{"experts_per_token": 1, "scale_expert_input": true, "positions": "rope", "rope_base": 10000.0, "init_std_qkv": 0.0296, "lr_mult_o": 0.969, "beta1": 0.95, "doc_mask": true, "train_tokens": 525900000, "steps": 4013, "dataset": "wikipedia_en"}
Below are experts of layer 3 (counted from 0) of a mixture-of-experts language model. Rows are named router (the router's row for the expert), down (a neuron's output weights, with its number) and show model dimensions 0-63. Each number is 200 + 20 x the weight over its row's rms, rounded and kept within 0 to 999.
Before each expert's rows: "raises" lists some tokens whose logits its average output raises strongly, later layers aside. This comes from a sample of Wikipedia text that the model never trained on.

# expert 8
raises: " of", " for", " in"
router,171,205,198,219,201,194,226,215,181,230,214,201,196,195,182,201,194,214,185,218,158,192,210,164,223,196,173,196,210,157,203,183,162,230,205,186,240,198,193,216,214,255,188,193,233,215,221,191,194,212,165,195,203,194,184,221,185,194,181,185,177,175,176,172
down0,223,195,188,208,218,202,183,185,201,236,205,260,208,160,179,214,202,182,169,163,168,209,185,216,226,202,180,203,215,182,214,206,182,180,211,217,189,185,203,250,208,201,165,191,197,221,188,197,204,180,212,242,215,220,203,223,163,196,172,187,195,194,197,194

# expert 11
raises: " and", " of", ",", " in", " from", "."
router,184,194,200,209,179,213,226,171,153,195,178,206,214,192,227,156,203,222,231,219,190,212,179,172,198,192,191,186,207,208,190,227,173,232,213,199,195,215,195,215,224,241,179,195,203,175,200,172,187,232,193,193,196,223,168,199,185,191,192,232,166,201,181,205
down0,215,200,204,183,185,199,200,200,191,211,217,243,206,199,191,192,210,149,202,161,195,198,192,194,237,194,162,192,225,173,224,198,187,157,212,205,187,197,192,210,201,198,237,171,221,221,196,205,185,194,198,226,197,195,192,230,218,238,191,191,220,181,186,192

# expert 1
raises: " ", ",", ".", " in", " to", " and"
router,197,174,178,217,187,211,194,183,182,208,203,175,168,169,151,193,171,224,184,209,169,221,259,200,194,197,175,185,177,167,210,208,204,210,201,178,228,186,193,228,216,223,188,222,227,169,241,198,181,213,155,190,176,226,195,223,210,205,166,193,175,183,188,219
down0,221,189,216,214,211,231,180,180,182,223,183,232,183,181,198,205,193,170,190,177,179,229,236,181,214,178,194,210,233,176,217,182,178,182,207,209,207,184,203,220,200,200,161,184,207,211,213,178,212,202,184,221,189,199,195,236,211,194,191,207,195,171,202,181

# expert 3
raises: " in", " of", " on", " and", ",", " from"
router,241,212,157,166,189,208,214,230,213,204,223,165,183,196,215,188,164,196,178,178,210,183,189,202,187,204,199,201,187,221,204,217,175,196,241,216,202,192,209,222,155,215,163,230,193,200,239,201,184,192,219,211,187,174,188,241,188,203,199,206,174,184,205,205
down0,215,199,197,187,194,168,194,182,200,226,177,241,200,179,200,218,206,170,177,150,178,208,217,192,222,211,199,201,205,205,236,188,214,185,195,210,194,205,185,217,221,215,176,185,214,198,222,193,194,165,174,232,206,181,192,237,210,196,185,226,179,195,188,217

# expert 0
raises: " of", " and", " to", "in", "ig", ","
router,223,215,184,206,207,194,195,159,203,218,208,201,207,185,228,183,211,221,191,171,180,190,168,188,205,167,226,236,209,221,208,204,231,178,186,228,172,236,199,212,236,182,221,196,151,196,194,208,192,231,233,212,207,218,219,194,212,194,230,194,204,219,208,205
down0,202,212,199,211,226,173,175,199,219,227,200,220,193,190,188,190,197,175,201,173,205,179,184,167,210,186,165,201,242,165,219,182,209,167,199,204,211,180,193,242,196,196,209,176,222,190,185,190,194,181,193,239,197,185,195,222,224,222,170,183,207,205,207,200

# expert 7
raises: ",", ".", " (", " ", " /", " |"
router,214,161,189,206,186,203,196,216,219,198,198,166,215,187,191,221,203,219,228,189,178,206,214,191,197,192,199,186,204,205,189,215,170,185,184,203,220,214,251,190,199,220,189,167,231,195,221,200,217,196,180,221,222,187,226,222,204,213,171,217,189,183,210,182
down0,230,231,192,193,213,175,196,162,193,241,207,250,169,173,188,200,226,178,187,169,183,210,211,203,232,169,173,197,217,162,208,186,192,175,226,183,201,190,186,219,229,200,192,172,201,216,212,196,203,194,208,241,204,193,172,204,209,219,170,217,207,192,190,181

# expert 16
raises: " in", " on", ",", " to", " for", " from"
router,212,210,184,222,197,197,188,194,150,211,197,172,194,208,206,232,167,187,197,209,205,193,221,183,216,217,184,183,230,190,220,209,228,193,164,176,193,228,237,189,204,195,238,200,218,181,199,198,184,226,192,227,219,219,188,209,185,207,193,236,200,186,198,173
down0,228,215,190,200,187,141,210,175,186,220,215,208,189,201,176,198,213,194,221,187,184,186,183,180,206,173,184,198,205,180,221,205,230,181,209,210,225,179,194,195,234,215,198,170,214,219,203,204,214,184,184,235,227,182,221,187,214,197,199,212,187,200,160,194

# expert 19
raises: " in", ",", " on", " to", " of", " the"
router,177,193,221,222,167,151,197,156,220,197,233,183,187,177,184,212,211,195,194,212,192,198,225,200,236,215,205,213,231,222,225,225,206,207,222,243,207,191,234,216,202,180,180,189,196,232,191,172,228,222,180,167,207,209,200,192,187,206,212,209,232,207,216,175
down0,206,212,183,209,201,181,194,190,203,231,193,244,192,183,192,197,196,165,196,159,194,184,210,192,220,156,170,190,213,183,218,190,225,171,194,220,195,199,172,222,223,177,186,152,213,216,186,182,201,165,183,249,201,225,198,231,218,186,204,218,217,173,186,198

# expert 4
raises: "20", "19", "1", "18", "2", "3"
router,178,231,234,198,230,186,213,210,195,214,227,247,157,182,202,228,200,201,187,223,189,173,215,183,172,186,171,150,191,199,197,194,194,214,209,176,205,229,171,206,202,193,185,177,182,200,226,192,209,194,184,213,190,191,213,222,168,180,172,195,174,193,213,206
down0,207,216,224,197,182,183,182,195,201,226,193,240,217,136,172,195,206,146,208,164,172,183,208,212,210,175,218,198,209,172,209,183,187,187,194,229,208,196,220,242,213,211,179,190,218,215,202,203,225,177,180,241,201,226,198,194,206,165,190,198,230,162,189,189

# expert 2
raises: " and", ",", " of", " in", " (", " for"
router,200,213,202,194,196,207,217,187,207,233,205,184,192,211,193,171,192,183,207,208,191,215,209,225,203,217,200,225,212,209,209,214,164,152,237,217,213,179,216,185,180,179,210,200,201,213,194,200,214,208,243,182,207,193,233,175,185,163,230,162,215,204,205,169
down0,223,196,208,203,200,178,200,186,205,188,189,218,170,149,183,213,211,198,176,190,191,171,208,207,213,209,169,192,234,190,216,221,197,175,224,190,211,214,166,253,211,211,202,167,209,231,204,192,187,169,197,205,208,214,183,224,212,185,180,202,188,208,158,180